From a checkpoint of a small mixture-of-experts model trained on Wikipedia: width 192, 48 SwiGLU neurons an expert.
Below are experts of layer 9 (counted from 0) of a mixture-of-experts language model. Rows are named router (the router's row for the expert), gate (a neuron's input weights, with its number), up (a neuron's input weights, with its number), down (a neuron's output weights, with its number) and show model dimensions 0-191. Each number is 128 + 24 x the weight over its row's rms, rounded and kept within 0 to 255. Numbers have three digits each.
Before each expert's rows: a language model's description of what the expert responds to. This comes from a sample of Wikipedia text that the model never trained on.

# expert 15
What it handles: Word-start pieces beginning with m, b, j or p, often in foreign names and words, such as M, m, J, Ma.
router:126115171088114148153098126082124085145102089107178153094111159151115137113163137154112142137145139116092085100102119110100141130129150112139092125148086159133154162128115134102168125116116120144124107134173099143104126158136135131109150108155157127121127183145121139158159107151123131141141114147094070182126129128139122124123161157105153142135159128132118111113083137167104122093087181112134151123122107108154142112127113175152132163160117087132099109170137100110117142159158113083111115121143104102145092084113125102133126115135102103092139098105154146177139131104134108112
gate1:157117101100118094106090178136105116169159110125101133132155174129138066119144124134102159158104099136118107125123146125152115117133111140153143132125141115140136128096142097142085142154096143142175137144140087150144121100106095104130117132090128169135114132131121153160181157124158137155107115135143126116146087158088089172127157108150149140111140128128164172113122165116092144158133132119114131145134110143146166137170146118126144102083127122128110176140127121118130141107147114125118121141137174059163196104121149079156184116110130100118144130165118139101123141111116093130
up1:131141093128141118126102121158135174142115192126159135095160111117174129132114107066116130180095131100176106134153119152145171161167054135159112153095125138114176142102130132147107143147143161122166093106132127103130099098132138099129147130094165165133100098136123125150136149109158113118136147119151125130146113140108141144146082117108122122138153152108134109180095121144114124104119111105157149164147126112137067100146147106090143150134140130119105100136114139147108128170151172115088137093137168135131092170149133130122181160110134101137131136121152106114115116125118116143
down1:160096141140151091129099132134111137127151124121147081126193080119153118165109089109127102188124124165099116146126121121150169141121144121137133093125113144113108146090122097096145134167151111115133114102152123120097112072120130137134121156105179156147138112146140125155105140161161116143158123119129097126125090176144136147138159136098128109133116098109069155105132180165118119121147113108142130043152109102141159150136142175142110117133157126156106095104132129120103142096145127106125128144183143076125133147137126107083136127097128110088130167128152112109146124117155129127
gate2:155099139141115149136137139159137134111093126154136137109070122182169069116156163209108100130133112119164125119103148114120165109142130121102143139146144114141130121131089108111135109107121085143110139132147137168153091137117173145142151167169131123175131094105156113126156148141122130134140123157109191135128094147157118105094108141155136120122084123127136079099137110151132103163142135147147120114162157111173124172088157128139148120127122114143147090189154163133132089127142144120120123120101108115111138129121125160143115120139175113095120150108104140114144144158091161151
up2:174091145097113153139149158132153131125106131102118089117174175121170141130115155164118111102146097113130165119151114111144149124129175123134133126082123120130094116128156100105114121121118161092143156102137129138165136115106134149150115157163095129128161120146173164166121143104139144137125095150100152149170113136133114131123136104107144152106151086192143082139139106129085142159160128166133132128143128078114103120101147149144128089159102162075132150123193121104118163157129161155157141140086124164125136132159124136118159117088101141122120083127135155132135157147114144112
down2:126124118137134129124095142130123118161087086134100133106137142101100163120150151169113112079104113105125148117124095111101133141167152152142129107129126114080103113162116110123138122124085083127105130140160097114087127175097131142144102135178168147146153102123166123144166143139142135124136120110106152143126124155142139120120109100116187124138170089184113150115143153128179169136199139133170098119125111135130129164136138090097123138149112127146126132178168105156134118128134168105118154138078115076147146139140137115126127108141130109089155151159151132136164143160106118171
gate3:166159118137120183141131146152126163144079098118185143113110112143175141108099111079125117098178123125119126188180195146134101108116124162141086121101146127142139119121117098120111136146148179117111131139130108150099153136116121109086141144121132135119134148147097124143118091147108133111093148073123093128161125116101106147120131161127132169116090143103100125120124131125163079160116149144106176149095124113165118115177116130169132145114118126098090153154136142113123170112146176113119122111115098140106132139073086120118126120128109137122165129154144138138113120117109142100
up3:082112119144158160121124110122147129134146130141172120119120115174149134104095090148090106122127143108100143168133128115098143107091123129103114183150128145110098146131118149135139177136126122151146096149116136165122133168111148093128129088128122118132108142142112100136169115085120164116103174136147140117137141127129097098063106116100077145064139110104132117124132157106103148182145142112104091116141132130145147165119112089126141140070138117178122147095143178134167122137112149125076154139092136165142124126154131132140167167163149082124140132156164112112115112111116119127
down3:166107157148137120111136167156124161108168140156086098067144094120134107116138110146119127149091125091133178116142107125111121093145130080149167124156148128124091160137170085128142146141107158110109124057146110131145115127141107133191131104087122154136141123080135121142172146162166132114100166128153151110123145103118136141136111115112101128125147158135099145099098121118113129131116149145121158145148112149111080195112090132103159129126164099132120147153179119128140120088122143134136132119156122099114098088125155135136129129108139120085119142125099125113089156176141123145
gate4:088145088066139097155114178106090137101114079103132141156137164131143172135123111124100173120120164146131141091179144088112134126119123113128099124146106148125132177110180135116106115139142097131128106134126152135119139152123115115122122118099127124180118141118112105143181116183118118120123115123146117158175119133156141109100111143109122146149107203099154171119115152125119144176127164132132133132116158115105090144139146065116107143150101116130144132134121147125099164157150120134155108102173143115150116165141172148110113101136123148152115120111133156151105116079151117135
up4:090123109151098121116118095126118157132106119189121145094081161130161155122159158147162128136107098167123165145115106105090093147105135168136170164185112131094177149104119141112114168140122176110117133195124142119123143161138133142097127142120085162104103127126143113132122157100114106135138117098137113112151123155145109116160133128131158075131174107142110151124133110122152099141108106120129132100112158120105169114154105089113137161132120116122146137130117106099131129086139147144153118147100144134145142154103080171145141126096120162102128118180120124123109083180146151130
down4:117108123135127147097102124169120143094117159144099124137149090106142166130119112136138111150095096117138107137111105127117124111167131113136115117126119150157128097100120141182150141156141092128120127118153133159166112099115139151117107126138121120142155111094135142124145153108139108073167153200163130153180120134164121096136098125139121124149121135093131113110151081090097135113121118100119118073144128077117140189127141119092088167164158157097164100118097108092072117123132112100141100121132119147104153133127111123096100124096158098127151143114108105074158123153101087119
gate5:166130133128157125137197210120110101163099116160123139107114129149115141117148099106146163120131160117120088132107123091125109098136122138109108118103150148106146092092156125145127120104111131100137134166110137150133124061128107185116136117115139103147146130163066126147128126111123113167130116159138115147148173128143120110160126140084096132155113118151105104100112074171152126094109129137130137127093133086128173144184134152130140148067129106166132162141144114107158123175130137129129117110144109096151101122132168127172119140123130153134133153107106106131104164136138141127
up5:134167107110121134135166135104123134111134203097134145173163106147131132150102116140130168108109151138125129146127041146125129109127084179146149153080142166123137143104137152118135156122144132134135098094164097155129078144148152123128130129149113099115150126146111130121159147086106145136156122115178167139136163175139121122118138156100133116132111143112125122146144124111137146115104108112140130134108180116135113123121125126116165171115061126140152140098110183106115131147144146109119095151081119161114117135155137151063134118133129140089107154095147134093132178141105132125
down5:136082130141140102118119132064122099125111124115161082126136149143123116120111117116148134132098132131151109064151083148124108091104180129115147101128103138096132142097110134108116126155128119127109119131103129107123145181125147135169145134096214138153146151138144159147130131112146091080188125171156129105151151126108155111116161160133123122144084150124159109119140154110124125139108109118081127121120140148155090103076094134110124133166133182126134089135133136112152145154085107131143091142137112182107133168140119122122141121116144088154104142146108135100155129111136149090
gate6:139092139136153105138104099112093118114169138111124107139102123166145122149129139140131123119145150070110153133139121139139142104126167161144110171131118175116091132153148155129134139121130115176147126126166129093170132152207129156143149135160115137132077120098123114135128104186096115117185117113117140159108164115153078179106119156088130118109111102141133102130133131134129145094089131142163123103081158136099137123140106135068092116148140116134116119116109154125106119163109119140115161110133148154129123130144103123113179131075117135121070120098108138152164169136131118147
up6:153096130097146090094175120152120161098162133102111140127097103147170139165131161161154108083110144134131150137115157159140163152115152127131146090056123093099109144130108181117196149112135147195176119132134132142090100153142134131118098141114118127088159101138115106122120126115123097130129133174105158123134112125152131183148123082141124117100125146154127114138098149138141143106084143132125146104124144129153133151151127113107126130153109130109136175084105134148107148161124104136118136117114115108108117141135121142170125109111151122165085160124149090153130080156164127127
down6:131138121129114115139142147165125111140119158128136141172124091098128114106108114106160166113128150123119133140121127156148165099114111135164132105122151152140097100150164146123108105130140119108114130117105120116127101093131170163082100125135142173172075117078170074138075128135126126117130160126128147141139153091117146148087101117126140151058152150118090107124128150114100170157129143087102130165125111103122150103119121097179107090151111187081141107167126119122114123101120149157117134163129148117158148112136125122165112126129128142153195135134145149153140148099151173123
gate7:106092138146127074143120140151106125117119117100142113137117137164101139135107096112090099150155120111157145150181094116111119119138143152090120076175123120100125123087121146140097156112140110134112118147099143167141119105104066111151094104114126143154137144145117119148126122072125171131144139126113146088131208117113124112145123137117132125134140128142123127141143077164141124148113094146128116159127079129092147131128080123105125126147148152126088125162136167166123124183109111104137133175088102092149115157127106091130123120110090160144141188137139120103101118105152090119
up7:157155122126117126138146124120098148101099144139122122128123167095157129155140126126171095105147130134158112143152145112150159109128143130096129151111138124107118053124149147146102162107138151130117172151154116133153165126097085156110137186114138093138088091114112144143152135113112110139129156148164154081084117134131146101125121113114117150161114123172154197111146119117120124117130110115156151086117121134148134145108141150159126127095113140161102126090174103114139144168123133130159152163169160091143102125184098125057091138115139113097142131091133134099117152132116166150
down7:130116102168120135153168158109108120092145130103111148129095116134146167142119108128080081071095132181156159155148122137119105105131113114120084124107085160121131133124164150109138127115165094101125169132145171123118139129146125148112158123114113113138145119058132120128136167141147111139147114130122125113125145154077143083133113152157119149157118087133112163116117126154137121108160116144151122137095119125123129167158154158102138133135093119118174080087151167154160150132123154173112100107167170140143148113135112155098142096145155167110139130085134141123143142116138174087
gate8:152140133126104158128135156136162139135132118170136142096160130178163122149185115115104144063136080156108137122149149118110110152096156102148150115138103122126152117136118148121152145146111097085136131113182127122152149128127133114211119112113147206104159143147112114142064134125114093158126133145119126150148131137110139100148099153110130106108121163132129138130127112116157116109125160184096115112168143125136122131138160174125129139119140120137154111147176080154125127119132097141117154121129126079086096164152146164118136089156131156103134102157150136157130127124130161108
up8:118120157118107106133134137113103110136133138140149114116162142105185123090146140156130147150120151114097134192141126135131173146157134102133167115120129110093152147098123143139138078114108107121093119158151108147084120111126081116130072079132091130132124111110165098118152109140163096127144165149118070138152109105139123159108123121085161129117128149152112158119125110177132103095101135139117133116126151107129103123099137137115122116145125136143145131157137114122149122073131117106068112118133146068121156082156127099164136106111066127128106105106180104097119114120179101126
down8:114091148114120121107135110163140129144138095177117138070155149099116110127150150125127111154129129131127168142146141140109128134128160095150108099117133093128105136136157136112141104146168123111137094134109126170114103104159090120130159144113098131140160125107113146163104078126163140074138111146081147158112119094160146174119149120103104129137120116108143131110122140151130119124109134070124134093163137111124115138202143089120171109094105139112125123131151151199119151186120145126110108137124156143141148111095118125142147178112122146100147081108176119091124097129076121144
gate9:127143148126129127110114114124104116062116141119118130128151115104136112166149161123122115122096105173152174104110113180137109124139154111143107113137129106126098156104110107128136172090114106089124124123120103116090122111128150118136138136136150145147165149121130119121099123152115103092142132150114130105134114155150164151114165129155160082085100120137179133162142122137157114136110127148122117136173107150115095135130159136106087144152087189152171176128091124084159152152133134115149137117160145124086144148091157125123108092144052118152133143089152112142191151106116121156
up9:172079120164133134093138119129136134116157117103144133133098114077123114108132160156121110139156132164082096148132120109096112153121072151139099087090147139138112124104111123141160134096107122115127107120113134097123131171114133148156148119154099137139130148126111143151163164111137167150136145137112098137150128110124125118091117138098136125104121142115114075103138129129171088148109179128158100098110093130146142140111112150129176124167123127103113122141106167174125119135159105138141091149075164100115124096176143091133108124110132102136189115114076106125085127161175129161
down9:158105088133083119138123124127129076113111142139121151147168190085134120110139137157093100161102158158084118125083125159145127146137153125125096124106094135115111152108129166125152135148118174126158155159109149068138098130132158137145138122115110106148122147115114152128161143148149112059132138127159100154161123099155141109136078153149106140148131133147161125175171123146175097088125127148118124130147173143165153101105128114113134123174172142120160109152132104084110132144089081134146127123117150105104127135118127127118129159158118092152095123140148132080137133113140133142
gate10:125119110145105146135166128139132144125116158099154088128165093150148124168114147174157086117112135151172180113177116095144119116161143135160163148087129103102172126111130086122123119094152148127204124128144074137104099130119119132141124145148120136138132166156113128117110133142133146127105170147144112105148122131153107140102150150104110124109108157151132100169116113130097156164111134125086131135135133097140126131168114142132137098123051139173149138153135098114123126086110123150142147071104180150159157149145118119132141123133116091130131128109109159112156148130090100090
up10:139172166133133125162128119117134104151158076092161150114129148112114116123144138108107144134123106084131168144164156125107113157089087172150108158159122122150091140156120145156133131148132114103121098159164108104147069125101138127076119160168140171138152097107152134153130155152140103154144079125111127158107164099053125101132062134123116146149098134131132117143106137160139142115151139140131110135142157124118144113110161165101163175147131126135132145085098142151124131068137125107098109120136149102121175119138121124119107146124135131097159138115117168097099139143145132144
down10:106152140147149154114056134115089096118191105147123113175134147121122126113173136110121151173121133126130109156130115092129139115150105146185083138109104081120135115114146128106135139127125078087131130140119118123117120169159155133131109100138087169115109173131152111134149112144148118094126144134095108087130113098145107111126133164111134167113158110159138107150072138147109115097172123124143119127144125123117140107109128130138138110138152153092176167127090140116060111115127151138118129112098122124097077162096156138074136105120167140143139126112161139103130116131159163121
gate11:120124079164158136109138144165119108111112089158138188108116092120156137133117179133125165150119077118077155134155172162111141090117134082139121114077128128130098115109123146125125100128121145111111092158125130107134127099123157095104151108137108105088163134183121140113097143122110145141130125094106126148150141117131133096139149099137130154153140101132132153117117165130153091132136113068097148148134125139130137081134105141141121155093129131126092154139111118094105088141099098096118116159146122123117125114133148133147123124101117101097117126097138137172117143185177164199
up11:105108131121128150092096141122143142152091099103156137158099114121126101088142128133123150126176122084130132138102162121188123138101138124139148149122133166123122090136112158102097149090098106142050095130142067137125122114150146151160113114129138137159117112152120096132162097143107158109166115144140125129133096167114131141130143123139113138111080140117125102093114108136121136101094112105120095139156119104139106139112133143152186119159143125104139110171117113149153098189126135146162104156126101128141089121135185082138094124087173113108189126124138156125102116129136123119
down11:154111153125127131105108140117163131124104127129124133123123106072070152139156157119113095076112122166103132130094148143129149112128155131122146140175122139110098115094106112145104111124132098149154103128176142117137172128130163167132092121115158160124113124155135102097105086129148107153108106192125110113130126105093187141155123114129155130144096124120118126122136139145134124121101142128111136111149118092161160090108148126117128159127123064093172110115125157131129112160175159148135138159114149135143165115148142088123166116154143121159153141129128165120106096161200154177